{"num_hidden_layers": 11, "hidden_size": 320, "n_experts": 64, "experts_per_token": 4, "d_expert": 96, "d_shared_expert": 0, "hidden_act": "squared_relu", "moe_layers": [0, 1, 2, 3, 4, 5, 6, 7, 8, 9, 10], "router_score": "softmax", "normalize_top_k": false, "routed_scale": 4.47, "balance_loss": 0.0024, "balance_bias": false, "router_cosine_scale": 20.0, "init_std_router": 0.00985, "lr_router": 0.000414, "num_attention_heads": 10, "num_key_value_heads": 10, "head_dim": 32, "vocab_size": 16384, "norm": "rmsnorm", "norm_place": "pre", "norm_eps": 1e-06, "positions": "rope", "rope_theta": 59600.0, "rope_fraction": 1.0, "qk_norm": true, "attn_scale": 0.383, "tie_word_embeddings": false, "parallel_block": false, "extras": ["capped logits"], "init": "normal", "init_std_qkv": 0.0417, "init_std_o": 0.00889, "init_std_up": 0.0417, "init_std_down": 0.00889, "init_out_by_depth": true, "optimizer": "muon_variant", "learning_rate": 0.00951, "lr_mult_qkv": 0.5, "beta1": 0.9, "lr_head": 0.00483, "warmup_steps": 76, "schedule": "wsd", "decay_fraction": 0.371, "decay_shape": "sqrt", "final_lr_fraction": 0.02, "batch_tokens": [32768, 65536], "max_seq_len": 512, "doc_mask": false, "train_tokens": 244300000, "max_steps": 5212, "dataset": "wikipedia_en"}
Below are experts of layer 6 (counted from 0) of a mixture-of-experts language model. Rows are named router (the router's row for the expert), up (a neuron's input weights, with its number), down (a neuron's output weights, with its number) and show model dimensions 240-319. Each number is 128 + 32 x the weight over its row's rms, rounded and kept within 0 to 255. Numbers have three digits each.
Before each expert's rows: a language model's description of what the expert responds to; "raises" lists some tokens whose logits its average output raises strongly, later layers aside. This comes from a sample of Wikipedia text that the model never trained on.

# expert 17
What it handles: Hyphens and dashes between numbers in page ranges, years and compounds (366-378, 2018-2021), plus numeric pieces like -0, %, mm.
raises: " years.", " years,", " active:", "ued"
router:133117136116087134120108145077153142136101131128196138131128149172142146104142112183163158135091180144067119105153112197115153145067207148123149141154157131084144164169103056167062102108064165140133121158067172172068067160148126087043174084
up0:135136165106119098118061059141138118163139106129075108159124123159140093163144149128124098113175137090148168122168183119109120147160123187144123089130091128066136141150132173128125083188135112134136093140201134059135172126138151121098126195
down0:121069104133140119167149133124137132119113146156155118147120097137184073140067085146175112153107102152088113134172137128127117165104153183185156067106156130198117134127145141137133110118170107127131165163164115112155138125216176140075147148
up1:135184131112137132131128117140110114168106206115113115146132127166174140070104100116153160156147096117164148170126142149081177212112122158083151128157124115133125127143130091163082180114167070123091116064113150086138155113135090158185106154
down1:088110189110115128079145112106088105094147137150114157128123131115132115157116151154136145137132099146118082121113156066180109100087117122119140152077108058108117131085138143168143075137100082090090115137133167146214093134149127119094128116
up2:130137104155183193081108072110140141173139111113091184197087163150120144175133129127164145059162153173116117144151133128146159146117131112071139108123135126129158115164112163152109181103129071114086128120095166183159101107142064150109126072
down2:067111250159082047116063094113099106126128114131163125141113139110165111116132094144138073139118123113094144137120118136148162163111101140132153132142123156212139156128154149149155092178101123093103153137180052087101157140118129101113126151
up3:157141128068100142090114134127106106116153118096111158126146035125076109149112122113095120143120127170132112116090123100169113056098150200130164090120129094163135103122124132125152159090158114226157111108085047087107129132122144103167117096
down3:123108118083181163120126164118135175126165157156101139123093184124115113145182135149113110141159083098107114118167086113230127133147093114178099174150167187159091145185162121105142114159128122088123225141113098131115131097065097104117149114
up4:102121068086202158131147146124129177122102126109135098127109061119132161115082054128149145161155148153134140127118138098039114146191118171096112063100149095160133153126105141123125163132153125053142086154139073124132105105187129111119154151
down4:132089163179112137134186128151223133094178127152092126165054120129113115090146164110112134133087157144154126213088093138156152128128061136111127132097117067067126148178094133124124131086107069133115138146117115150132095135053219115125169141
up5:178139098089154186166103104150084166050112179112093144093087049151154143125162150108130083124119046174132156141142142132113132115189125141116166117166171187156175136179142127148149137134189165128113106170128172136145116130091108181089081139
down5:069150138124145182161143164179125131093118170171149145123139176132131145093103141063105132120172133136120132148163176124089105064135110053127088174119116192118104082135116076093107158158119161110168086135131137150178112144137098131148122104
up6:142164139118132102159065188120125106163159094145147114163124150092130140108105126066098117112144101161058094172121123152121133166099084115056135114130125190176105115114114162156123106155141134109145089190115152116088136168160138154125159099
down6:144131160105169106123061083168099139150119073094110141150114148120109143117153147087131139159131120121173148114183055150130150119170149176118111084120073113098121133151157163096128131073125134141170166116081163144124103090024092148166195200
up7:179111143136172148137129076153163143166118123152118153104111165101102115114168167150093105082116133148164160133190128114127153141161065171108151136124185125149100125124115131104114164152160131139116130042172102120098176125167146177092069130
down7:107131105102114175141096237166164097152084154106201119144154111134075152116127093103184104111114134154097136107156179099082104146105059094144107109113088138165122157118170069135100111146136146159159144054111170110150112147121134143124117135
up8:105141096084113130135156162125129164145054149080198119172131085198069172196094093145110119136168111159111179128190135161112089182150106139102150162097145092092172080138119108151124133149164086156076157140149161066131088142119145139091123055
down8:141146214189158093136167150105163127155193159149126106164141104150100088124138138115113096095175158115110165145144121129147232079124111077098154122067086107093136200147174128075102135118108067118211124128089147156125137122132132116103128144
up9:112102110109125158122176186116116131128187129093040059045105063141123092114178092114157145161100118168136144127107163118143064121106138149114102200129137177164135050137122107132138194128121115194067133049135091100105143135121115100140074111
down9:185138145101103146129085117109095121162138088127141146155146111155094197116103184178121129127154117114149149131091118115073198139081097087086109040129093173152112144122152133167208140179172138106129102200103096169166229186108061161121156135
up10:183103098127160182145100116100171166170164105083144127162172178168052148160129118130108119165120151100084185143176099106132118160150125125055147108142153175082063084142134080159187050150213183173139116075121107133129112120140116115132135125
down10:110140120131118103164155140176112083122107136157132115060129122129186182121211150128101137147118130120091045205158184112181152101171083081134083164120084133094170161141137115109095162156107161123137149155148141131106140154143176127146095117
up11:115101134072148206103162160154111168147147148177148119140144108134083126114134140129108132129149111189079241168134125134115081128142132102094120171047116139122099149170103072126130171145110137144147151107085152128193151097170106140095133194
down11:124141179105126092116113087131162131110084136082231109138087174111144190118101083106133088120125148103121123153143125131147153184199119084156192058192163147149165121137138120158136111103095114145093127140139102131082116166107160096103112132

# expert 21
What it handles: Words in actor and TV biographies and plot summaries, such as television, film, guest, co-star, reprise and wife, plus tennis scores.
raises: " states", "ative", ";"
router:087122168119118106161148149138144106093105107143124131106067180150137120131176105186133124130071161095109085093188188160168133152125151141148177128148149160053167123127118121185060084118061165159109106143123121148097097155121162133112172089
up0:131134103096118105123150126121035142091109102133121151139106111168132114129137147205046154165135158112175179100117088125179154122155039106189132091083089145102169114175208160137146137121103140146137173089171115111171162119129132159177147172
down0:116132140133130167120117120124144135158139114107137130127101147057097086153127171136118141130089132147154121076103171072105072174068150129170134128173142164133131180137145076126099110115113193153097055114105133164146101141156113103061113116
up1:115091131145112151126142094150121192107133163151129164135216164096087160097157085127142089142132095151156184109116140120133113134147055136140164169139088104124145152156120096129151107201146162083149097120163068165166096078096149117128112198
down1:143160132128115177182121103106121171083162127088149164117178131174153125129122143116148155128122182107063117132176181125118186132154144145156121111119107124103108115119138164076139139185138132106157120115128120137078133170119144157154115103
up2:089121135128155175135080167131139111124134139092146093089113087084187145152135129124183101143133165071168074098145136097119157120141127159159146156171145143093109118114098141164070129095116152137087143114136103063229148161096158196139113120
down2:088076145096113104058153172119150121126107133119124164116091117116102105160143093115125085105059160132077176193099134138109151122133123139135107085062117088112159084134100229095133135137134173063161099071135122133128143126179092078081197137
up3:140144162171100098124193157129146112134120129089089113087082109134083088102066151131147147168114077143081101136142118159152113147111113130095152184131133099158110151152172167145150126085115218135138182108163094073117177117090158140172134132
down3:150094182179113155154141072120114111079159120100148181161128187077093101087135098109091119124136061115122097112130120132171117107197131089130131115058081113162071139159102141102124072112120167182111145080078125108113124167184160067082123190
up4:189120099108169194126211118097146154161126116158093125105121103122113149170140112082131095108144037092099099138187095119160170135129068087131174093121110116179100135179165165178152127146097216177159188108141091147214120101151109128142168186
down4:118176093139134107140118139128164177146179152172176114088165073143139169110108111116137132145128143128129091126166077102092108177081122107106137128088127112061151154150142076115175113076073145120168093175165109137163203168140183139117120190
up5:162099123138108218137089178182047098149123193158152177180122079079106081112140141107164132154082148099199131123174169132092140207137111114149126108141101131139132115058144126082145140111061105130152160148181138076120144152101135193166135148
down5:109150140071078118151144137055143129097164148080190163096176172130150170152130199136112125093148166171108116153086148095147162124130095102172196064172122115185164161125124178172112154131146154161138196156113117100103093151141147107121166093
up6:098174149105119095141134064132057138177121153070115174187165099096117123080118179104091178117137106160107174127171170152091142146095139117097119080119152154126128158143112165129160136155118152092102138102090189110163106157138138083106180233
down6:053165142157113119137140164153139132100062080125090096065129176132043105123180155108160169123139138185127116125157171071120082121165120163104116162121132104122055107062114163145162152099141146130120186188071140102120116131164140087118126152
up7:130135098159138138108137138166187092106192194150076128114182139124107093169146177101106194096159137119059092143132143146135151176168082129125144199152134113112093090115127100112168096121128147148066175167140068111093092165129122117107094098
down7:103141145160042135129167143167122143148105160090130178177159053105137108148144146100117128094143138083137178144083148129081103156141109135144144075215124145126072199102164129137106168134089160147102138070075110178124072070136055132117151152
up8:133161118153095181090106101094166143137122149131111119196151133111162119118133187090137137112065153128104148152146124155113117131097100129156076183158102148110152129145104122117148159126131135105134146105156155073121156119129156097104061211
down8:102073131153175123122128133144060133151198132107081124078106194102116117152119126110107169119093122128125159092124188078107102072124189132123120126170093153135086148118084115125159119143138156233180138167083133141162145092124177175090102080
up9:178042162139120170123058150084098125127218192117071101163110149092135142148115099129181115125122147100106134146090078115164156158136157100143164098149167153152160100063135166065169094099167139091113173101148067143178120169133097121179121181
down9:139095091168186180125102140118169085149090135052057095118135105117100147113167083177086106121124132074121185135117140157138164106196133091118159154145138158107119092171131093168111127096093131138124088152104154123089162138097119143140142154
up10:130143149151137094155086105134150119107121196127140177113165120162103063109140080077093083176127090095098123156125126090085167138126097155145080102110131095090113153094123150074130115190202107160178128096128059085138127135017098166158160185
down10:124121152114120129168180164151123080163135136142200158066153150129192168147128152107070125090146085175142159120135124151098124134170133112123122177170150134082169173077134106156105101188153110150179138154163148180140154159102134120056085131
up11:155139067125209131124089095187149102059105147119131118149139147117084081091061151100169077152159094121123112149116109097137069139119157151081157146026145161138139082127134192147138108136116118147118162095129167147033161053111123174142153082
down11:205124161147152112109154095126104062154097131168092140130118126138136148163104101066127154148148151135122072109158148128144130120132099134172141106100112141084065116117109076125106157071122160115094169117141184188074135185167145107140088120

# expert 19
What it handles: Capitalised word right after "the" in proper titles and historical names, such as the Young and the Restless, Soviet, Communist, New York.
raises: "ically", "ails", "ently", "g."
router:155126178166100106168165104100163092148120063139232100112118177125191124162153112145151183123120142089142113148167141118185106165116149119172096117167162084098142156132101105113102103174090181167117067180122154158116111142160123110077161134
up0:224157109148112115114195168094169139124153135136149203194136108136142111123110098160099150164094087091110135170113108111135126133108060171118174166166147086141151174158126138173103142143134174090166131153134119133223113110209140204098135121
down0:109116147179156110129132120119082121147123162129068132121163107158173199141181071142074134118143141115161140096106151140149207127086152135190130139139099115147160155129082096175112139105142140110139145148110153076101089155087174125119112101
up1:217143095094164086080072132078108125140138130137101128166117124098164094170066163171133122067082118104123143116100089153139125146140099134098103146074118140186136118121155143053119130089121075107105116157122179085149178164072147179129187102
down1:097092222123177152149085123069125098095099145108118113099096145143140093212097129124164100137129135214076162144130129154082154149094154090105156114141130152175179184121078140096118136133150109180120101141144123110169155131147107164161139170
up2:107054074141093078130109143122118102162114114123169137106122087131108131141128097175150159186161158097128166126150182076126144134180096095127089153115090137174158097089145181146161130168072091091175083127135102094152109140089075115153139171
down2:139151187156110131107161115087091062124128155182128198138135139166157139153181074148159092184111094135106122159170162106157141138127164136177096139130158172132123097141101149168170133158090195153142182132099103142176058112201153132181134138
up3:090117151176202109129137123085096095145111125145147117164114116137157131093093159075154105188173141079159139142158127139144095102139193163114078117077075091147140077109126131135158120123147131130123102123161166143186153150152102078164103158
down3:083125091144193082177093150110128159104116138097113133147132152097093080110132081153126129087143133167088129116112131124094110159155158153171152054114086094095152107168179127143111129094202136158149142173124192116140185145096094142103124093
up4:123114054186131172115141075107139157138136129114107156101138078131124076111130167080086159145116150116204094177141140180142199120133115141135145138122157092108135143199150108129087149145140113134088142145115117127142107091151123125100115202
down4:171101093086211140143208172146126144125180162128094146159158087139117072137094135145108132134137095130163068135115126141153151070137077166084154136125111174105152129145187187122080134124141142102202120090120124136158122143147139152105173131
up5:162152134096102133139160148137112121125128120125128107165088187143140104121156149140169061106135159163096141161079160133093139103160113151088074097089178134128107153127108131103103124104154119083112106181134134140181133175060155156132175173
down5:078079091126078125081195158078166101148168084121115133120160121140102150105097186138113090121114107124101193182119136141043102117110103154105075136145097133139093109088070155090073074130148178149135145082137118095182086100147084126135110116
up6:145061064186189121202169154153129091111059113088117144152117143098128103125154150167116049124136147072183136157158141063196132129225102087137080112099090081099138147130183126130116167085121129094110092115156118145063103081109143118061137137
down6:146189168153123115143143226117104079153128112079165145122119087065104107151087106139089154099068118119098146148110125148090124135176173091167140144200077128168076106112137149129155059091118148110119146124094190173074150179170114134165153121
up7:137071071169117117116043186148175141152100094165135161121129095121139084153124145098190164087176135126133161084138157073184121119117067168146135122103155096163177108166099145134057138123133165176114153167130107122153096125183180129114145108
down7:085114116114067158155123166094100123153166130163100121035102101095170100115157116151167154143123134155152098140142130106125174165138076153144148057192111095129175123109176049091210110144113117144130125092065102106102154086132117118134134137
up8:173084119130155170101085111135133150150146061115103098161078065193121168097124156115083170119114125146182117153159133048130136087144152131111082122109183131123115147091116158119147101181093144099102121115106142195169114121101115092146186133
down8:118143066152141150104124079129065094127123167121134101153177112072106109085146194094153105123129151150106157130143101201069150138173151158126149124137210058101121107124113056063189126166078122124158094145097171085127108145175095165116084120
up9:191125120216106119176139113136046137154170114143144087183134115118143174124127113157081138144135130054134176109175127084172130162142158136180053144104135137198083040119129117092154151122192069131112102043085110131124117167126106178089158161
down9:080102147121164168186126088087155098100154172150095116103093136149134110129158166125055100149156106163122072128073134092148119176094173095115080119072132138154168170151051115142124115164147141115119136105109115094096137106140130142185114155
up10:157103177085110200091128081181112074129120173143095169132087146156120092135159180080137093135170171109157131087150142105100145132079098144166113112086130184122122127092101141072171111100142153112137137151166132119166126135157133168147051123
down10:166157103092149128118168141074102117136116156097132142109126160150200060099153179149145097100110112121178124131147107103109093159163098116124186181148174151142146172135155107142101142101153107096100122123164141046140065132193096133148110099
up11:118099144099128168130161099114123128112143153125107130086147083185148086120108161120128138148093111163174124093127130107145142152099148170150218122104113090129101140154143162146132097118133150137083116112130030205101098109162122103171150087
down11:123105158173179122145107162151165150119152142151115157102128199106095129136169097119094100147148075083167119055157104135152123122115182104174117123116198153119137167114060165111099172115138118171167183113089116163126079124184140073120114099

# expert 50
What it handles: Short pieces right after a capital letter or starting foreign words, e.g. H-elf-man, Frankfurt am Main, H-él-ène, amid, e.g.
raises: "ba", "ese", "en."
router:127109129140106083098163144093130115103137096151169079135103179094179090141113090133158180150087175154090070089138152173156146137123125157177127165128209127091117142097073103183081070068059111177135108200103152171106108158130132138092140102
up0:144114134098175117150080194135181102108126111136141115106172134101110155093151120096124114115142105118162123134150102102097096089153111151113108154092191097147137153193112115155182128182164071106150164088114114156156168098160142145121143223
down0:090134181179194094168121137084122158090096187129188123136107162092137131143080066120137080077090148149152146068117122108137126100145139152147117130092119073102089183124156120123131143152133073142168136106086159144087154120141126160121103106
up1:166073143131181111109167152111135137155200129088065129126164081167118085160129112141103125125118124079126139158112113137146138078190140090134103145095126154149159106155181096133134134148117106058130134150157159161099132174068167128108082106
down1:108094139156109155183126122087190148069102081138116161160193109123122135165079177099073207140156077156124025124145156148147119163133128120094130147141139133125094144100099126098132142110122111147119168118148155106156167163107124091175126120
up2:120143115128139175084057152119128097173133135148109137125123212091139132089141096097146154111175107146118150093155094099109167145090112162091156115136075085168145135080158140146131161107104116162107102086139128139182217166094186174121200152
down2:132087097158158152146112162165089114173133142112064114111135091117140104154123168109098230136154062138146154165096197104138040166140151159124089186123086083094073106135153151127109120111135153102060149098156130075139113088122139154117097165
up3:089144091132099149088083098150118063076165119124117129167131075135148150105086082162140111146098120104114107130136092088100160155152117162103115135149177092145099152132113164102112162157139096111086126120168145125086164160124077143162129117
down3:176114151131146088101117145076167123161162128153145134146157084108166105147163154079157050098132114124115110155114120115079078106098147181069052134072097094136091178106197153078083113116135107118092141152088198135164120168126085129124104171
up4:095103137115163138145140193192137165119147150099102173145112096086058034118113131093124161134131135150178162202189080119101150163108085127164120156103125134202134132125151205106110118109143160153132115145146146099151044095065143167152157103
down4:094127106102155142181133183153135118100110103124124087160163135137130108120165088133147132087115098084122114102118087179089047126135143139129074103187174097097155196130143102131126180134140102148187134128127126104129117108098165122129129100
up5:155182132134110106193108152115175100112141158128064114136081162102074141156159139147106100121122107115135179104111164078178118098207125160094176130133122079096115050127177080111171107145127099140123173064149110109132186039083037142152135101
down5:115116173163154112154127214148107137138157156086100110193087137102109130138127138135124089172152110169133162146108168132183142128137114137164118124168151134136207115149148104156094146161142036167086187100168144184122158074102068198107149144
up6:108107067149132132139117081123087104142144108070172117167185156124118120169135134095140156152166110053128133084127029123114200140149129076110172131122156109105116100105114162110138108093136118109142104129111173124180117161114098161154107131
down6:145138129178103132195136144183127050185153083076149132100141094178113113203180151130133094097123151143060174087155108138107153106165130085182127158184141135136151103075157090125111145185109083116119138131112154127144064136153123168100190127
up7:133109137128065171184158111107126149143129161114123125099105120128133118086135134111108138088129145181135155128038086135177121117131171127158132115146136141107117169144136150126123154172122136152108133144149163099114056162146130162181119128
down7:161139134114170140145188114110103113163158126098104093144075134143151133103089184122158123099070136103102064101135125107116139124197115158143087150118109141064149117127126113098099162132118132153132167138121127112067102074107090145174109142
up8:137117120107151139051138156089106144154100153112099142161161155135151066169142148125137130092135134142103166178153155114093118170170117125118104136164111158124118118060165138133164125136106100192114121139140143104157156149199138163113087149
down8:125092113130141176156139116124141178143129153113162105138086146117175122083145152137158140137126162160116185153143109138138174166109153154103148134163072188131156132086184093099108045146124116114134100096142137155119150100164186161092132141
up9:108117117149132105071113108153147180092134139145182133162112043150123110188153122046134083185160115105099226213190168051121134104137170135133120108149150074105119152125109106176165069136135098124173075145159040145124140088173177119074103120
down9:160099135148155146189128138094109103168162177108112100116135136098167083107150139097157112107159082069153139152165106111113125134087112182151105112142154156109103207157123087123097107133081071116132164123074089127186184093085153136137131106
up10:172069144110176090130151206107072149193104149134182167128121134110082122164121150070124104133114173138153138131159103073140082166099095116104119117125144094134156113120138114135105113109185130075134120062120137087095157108121098130158145140
down10:108199131154064114066092175112092076175097124125095085146142112088064144180137113116168083105117105121177154134114185134146142118135191116144128154127099111103158109149125157118159137099102213092108157112152184124090152102151100118103090101
up11:137158127094139183111064154137192144144122139137148155123156127238164145174147121129138112200131152108141207143092163116148240142095119139169156128115143145164113158169148134123086121141095169088160169148103197118139095122098167155086163145
down11:181150093123112099108133129092122130095103118126156144084191135173143148158154144131146104133155098111095119110127198098128113135132129126135120151183143166115174109128108122093090117068134133117123081136138102117142091052203108087104075077

# expert 16
What it handles: Inner fragments of rare names and technical words, often in article titles or taxobox pages, such as O(ll)antaytambo, Sch(ott)ky, P(ok)er.
raises: "===", " |", " given"
router:089103166119074069139140113084154115123099140140200143099107195119170132134149134199156139132067181127106074095162130174137156155044169116132112145136146166128137151112110107157081095129071138134106077190081118182085084122126163103096166099
up0:142161147123068174130090103086159177167086142111134115116105163137109200126060193120090144114079170096167149109115088120158124127097111065109133117057104132191163141140128146122120100131124104044143138158100108167136137084085108089071110082
down0:092152126132158140141097175155122118094107092134077129128147116146138119172124056153194107068143055134150157108129114149101173120209146132172142169117120142087128141124059105141150176223154114158176107113139166061163122128136143143175177145
up1:132066152097132113123111114123143141131164080129170100130145160149136128201116162178101139067138165134134142111128143130142132117121096166111165072146104063172130093103186165153116149134120144157130101158048088133156115115111127118139181143
down1:126141155128115103132139140166126114193099107135132114148078146098138118154110073129138133120099152105078135109172144125072150143098165122127191219128130134123108196107071138095118113128107102123166164144199106076100080120186123152158129096
up2:158137113081115139179124127132174155145129083033108136126140155133147158081146115105099153082104099128074089120172049147059138112165112132162084143120169133129114139129113103120106124133129099136113125090130092143142116088110179155141113128
down2:162088144136119128117132115104103117105108160136106106124110114107162140166126135109171100127085188139128101098176141181136102131167111126096137206108130172123081064115133126126064150062106092130111098129108167165081116131155084178134157134
up3:084127156178125145141168076120148099125151098075106135092167141089152145208145156126119061159165157090107155072197164094106046135135133114067108148137135121142157138155135124109123133130158069127088061069139083120183115117122124117117081112
down3:153117110131107071134087080125138120073106082211157154140136094127181131134124161143100104074070092120164084159092174182142192163156154169115181128154132145156140221150096095167084129168100196158108198112065137105073123114106132136107151100
up4:160190147148125102109142102132082138090099119098153176143137162148185164113148154144142163122141128184094114166079129176119079124130162093131133168188151124167082149137132116190093128133119086116061112102143120164141073113149135086100119124
down4:068099097086143105084145159132110128204148102149159101095103071190067113157135116155113118082113090085162118056166114107116157138101145188122121106086109120098156147140126136148126113170131143093186104075101148087130095124084131150148097064
up5:168104115136096040129136135079108168121112166122154079080094095100183075150154149092164099070079182151162155176128106075102150073167062161135122191152145130128058117144162107100144124120138148135149092156146094142105135120147101088111183136
down5:122121171133146222120167120160219113169122107111160110153074134131140115157146123160136197173124114105080105082177188161101135124128138103119059132136132132156156137126030107133085104118124134169079129154115128035161130104160134131159143072
up6:127111128154098125140071182120161202183118153089111108108144140167189132098069125127151137168110160141147148114068123110096081155109101083138119104123136103131126174093123076151098097094128135085113123110179115135147151111152121118137119142
down6:208145126105141159137183134132179060141100131097189095157109154083121096107117170109185200072118132071123096093189132112114113116162128100093111179100130114096110121149156193103161148127141095142159133140094144099138160128125141177125151133
up7:136142114125119153114100133134082103121123122059082155142097080149109205101146132108169081097098150116124094153140107120169088095120125127130112116174093103134146127161102150150126164125114116104130152098142157142126109138188078160126116111
down7:133097167159195104069099100135149131104115096126134064206120151157142117128196106098108154152116083144150141088146093145129116167178133129118157067051128162119115116072100087125176120140131172123138142178120136103144133145134130113127142173
up8:127157147115133150091098152151112100185137101153134181101115146212126099093089130118132130161184095131170116168121174110103164090141111100112127111163133187105165110106098129145113128075104139120089131124091091145179131125091107170062127090
down8:139103135115136118143108085095100172119114153139088093139113084141141127122116151132086143135169154106095146118102141157154126109151106139148128116086134098162116168177200100160168059131130099135153075099077123140129123121108126128164129069
up9:182139137095127114117108072079121129140125116130153177129133115138097137171133151125149074120154162170166171136106103154096114106124091120123127219125206031100130087107124136116179133185112096174132135162127109118124069110088123106078142120
down9:057106109153066146157122158105157140157128163100081052179119169141126107117140099149201151095051160127121146121180073151057134128153163159076142065087071157164142105123101119168125165112114126107166122115161161172091130115091176069167097103
up10:171209150114116143158181046131142111111161172108145143131118133155149174178095188118183088180103171134119147111135139176138130175101107046070084153118183165125142147137100114164088067117115087087105177167169114170148100167108167161099168061
down10:096079117136124128146071196182100136148060099158096082112155153094132100064141106164066127094155096120229121152118089096102123054122144186175155106138100141119104170109158137140141120165135147159150085104116143125061166127129116132197095164
up11:073119180096130071182162180084146154174145160164100167096158131130131070151110140073132125181110188158078132098152088166158085123103165094145096165081154126113148122093106111168123150134108089157095119118125146115136171113177077134080156107
down11:163119089137169190096056092191069123034104077095127092112128098124079141156136087161133126066135082146112107170141134086119140126141114109130156112172176098121103152148094147106165124143144152182067122187141111149195107147076173163138129086

# expert 23
What it handles: Mid-word pieces of Slavic, Turkish and other foreign personal names, often with š, ž, č, ğ (Laj-os, Nikol-ai, Y-ann-ick).
raises: "ess", "ine", "ett", "ag", "ist", "anda"
router:119116192144133102140146200128139199135129113151163112112104125105151115111107106129159183101096193123118088105122144176150152099036172140201095148124160133083126167106076100159101107111110167191095082203109157168069082132152105157123190081
up0:156126102172158161118107154063096163076114171126145114140139161169123129146081111091134121190150122115143089151156090157083143088164100161165132084099155096184071115119128162088098072102144176128130140155161142158132179133081129127101115142
down0:132135154072082113145075107145157167093094161124106117097154092110068143150168147142087141132071052104101166077150105165133117139146102130157173180177111116122122113093145134183139075132133133062182103098083166114118096149069155107113188150
up1:154121137126199139111105098114156122112096119174158098170185166136152087119169152097149169085146112128135118131129076091200140169077101129114181099140160109065134177099155087114170184163081114100118182076142110126086172143084095143102080124
down1:129149153151034123166129175104182146150121141139113145142133115146097106094138082110171105227134134155077232132138111101131133094120117139096159140200089135124123110103137123096089073142127067143187150093128140107134172172054091101142056158
up2:148222110115155136115135155136083161122161188083120186068173131170072166091126104153154105151108174074125128157054093100143156098105160135153119125157156124158093176171156100136160100106157113169119116151092135115143127077150153148142141088
down2:152156125133194091169121148076096143094170118110070139090177088098105147122103120182122092139155140095098140085134182050109168102150102134141096127121083132093155149088136189157126145151071109121172168102119188097105062139115116070168129099
up3:175117118158138040081136162161065142123162119151112107127115151152102105114097126127126104089087128134136137114138158120151097158111103118132120121141209192152115141103176139119150131121137133123137146134080140105135156118174149153200121169
down3:117162141106086100107173139099097194141110121169143085163122148151108096129132130116193070092094105123153137070106113112141125164190138109130130151145160129117139106098082145083095077189169218126150153114108134097161073124188132130153083193
up4:099095116172128114118118119084122167100087088090137166087125143083087142138057170103091077074114205187118093148170112164157148074135094165139162123103120136156119136081149114149144166147144116163121074145131116144124189099152108044124151102
down4:073122121142086118092135197151137093185182100181108121129168133097147129136121154107050123092112199138159067085104179069159112120102159105134143112158138165191117121112158139127096073139143192099115155162131093204166220105128143134145139144
up5:127111165132108129182113153160104108174128169102072119131127070085184082153144127100108146096109117156075163095100142136160137126142112105133151176115095185121061107087158154139065193164160106092095200123167147137135123213161157124134113085
down5:111142113173121155195170123198133132146166179142156104120143171097101137106139121104115235206082114132120114147094108151131105184100152134125167091140162115150136129096118124087115165088202154110116175158112127089181138099143097117072104129
up6:162143085116103108122110128102126123136156095145077139151103106124089099137060123135138123127170121149098109147194108126162080143109072144121132090140145065131176161146164145022195180108164163076152175098174117105129107055137104165165126138
down6:132113151131088138122178148142138096148145146097142143096167206080089150095186161132116124152159035140150127131161116119143078087116117131137091113197078215140140141145145165128094157038152133103130156117096148188103104105151165095108117153
up7:151142154140116133127141038107173169119138150160141173140147144142132110120127075159135153115073153142075083185117027108094126177100164075139094132095160146146117115089142089078080118095104138179157173135171144084144041191122096156160128168
down7:171166141137163129147118127135139087085142130098098110125148133174145052103130094105136169078152085151137104123113150106168098160130110137134134192149053154125182054155117147125153165173147172130154121169073092142225152080093123140125113176
up8:141096115056104131140138163169095118147167107117192125141093075115085110135147127182154118151105135116095121109130175116149107066158125106120120117106073116114118123099143128112158107158139123126082108068122154134089121108101116100177162172
down8:028090128102156105133099110124044176106110122088110132151146083142155167066119078153152050165171115165172121107109093095127100141171149102201168113120124167121124122166175177091150145138101113134138096190147139077129109164158131113178127140
up9:140101114104189131164040166110123116091176118095041099086121144085118076079068117147151110082094136136140110126179161130137191085180153116121118124151119106112168162102125125126164137202139109116177175139121100150188123122135155157192132169
down9:086156148138147156116133152092121128091117162146182125153155050189066115119174140146064166106093118107127115138129060116163100178140149151191229130115130095164138133125097175128110153108183128119124155160122101123153106113139133158127175042
up10:169132113107117117165106162115127120149160125161087174079144099107074118134172122119143146110185127145073136138122136109109139135147153135087112111131134079181075093162193165113134112091131121095104122128128105124114111067173108137162130151
down10:109134124061065165126099149106037104169125104094172120096134132154130146133123125085151134126142178133177137098154137041052114132216128108071077118089087154125077164152130131086106204073139142165130089143115129112150111175055146191131107125
up11:170070111158197101078183144155119133096094168138091086113122120113137097124135118078097125205218133085154143151139184095116162193103116149159155172064114159145106101141137111115132154107157164119117187134117114162073098034106115071125099111
down11:122112183112135090084101128132116111126100105074106105151113124128154117182172130161137063126179134142075155144102154197168158163098174119129122157117154167162152104125155145124092116199077126110110170074190173104089163088102116088086112095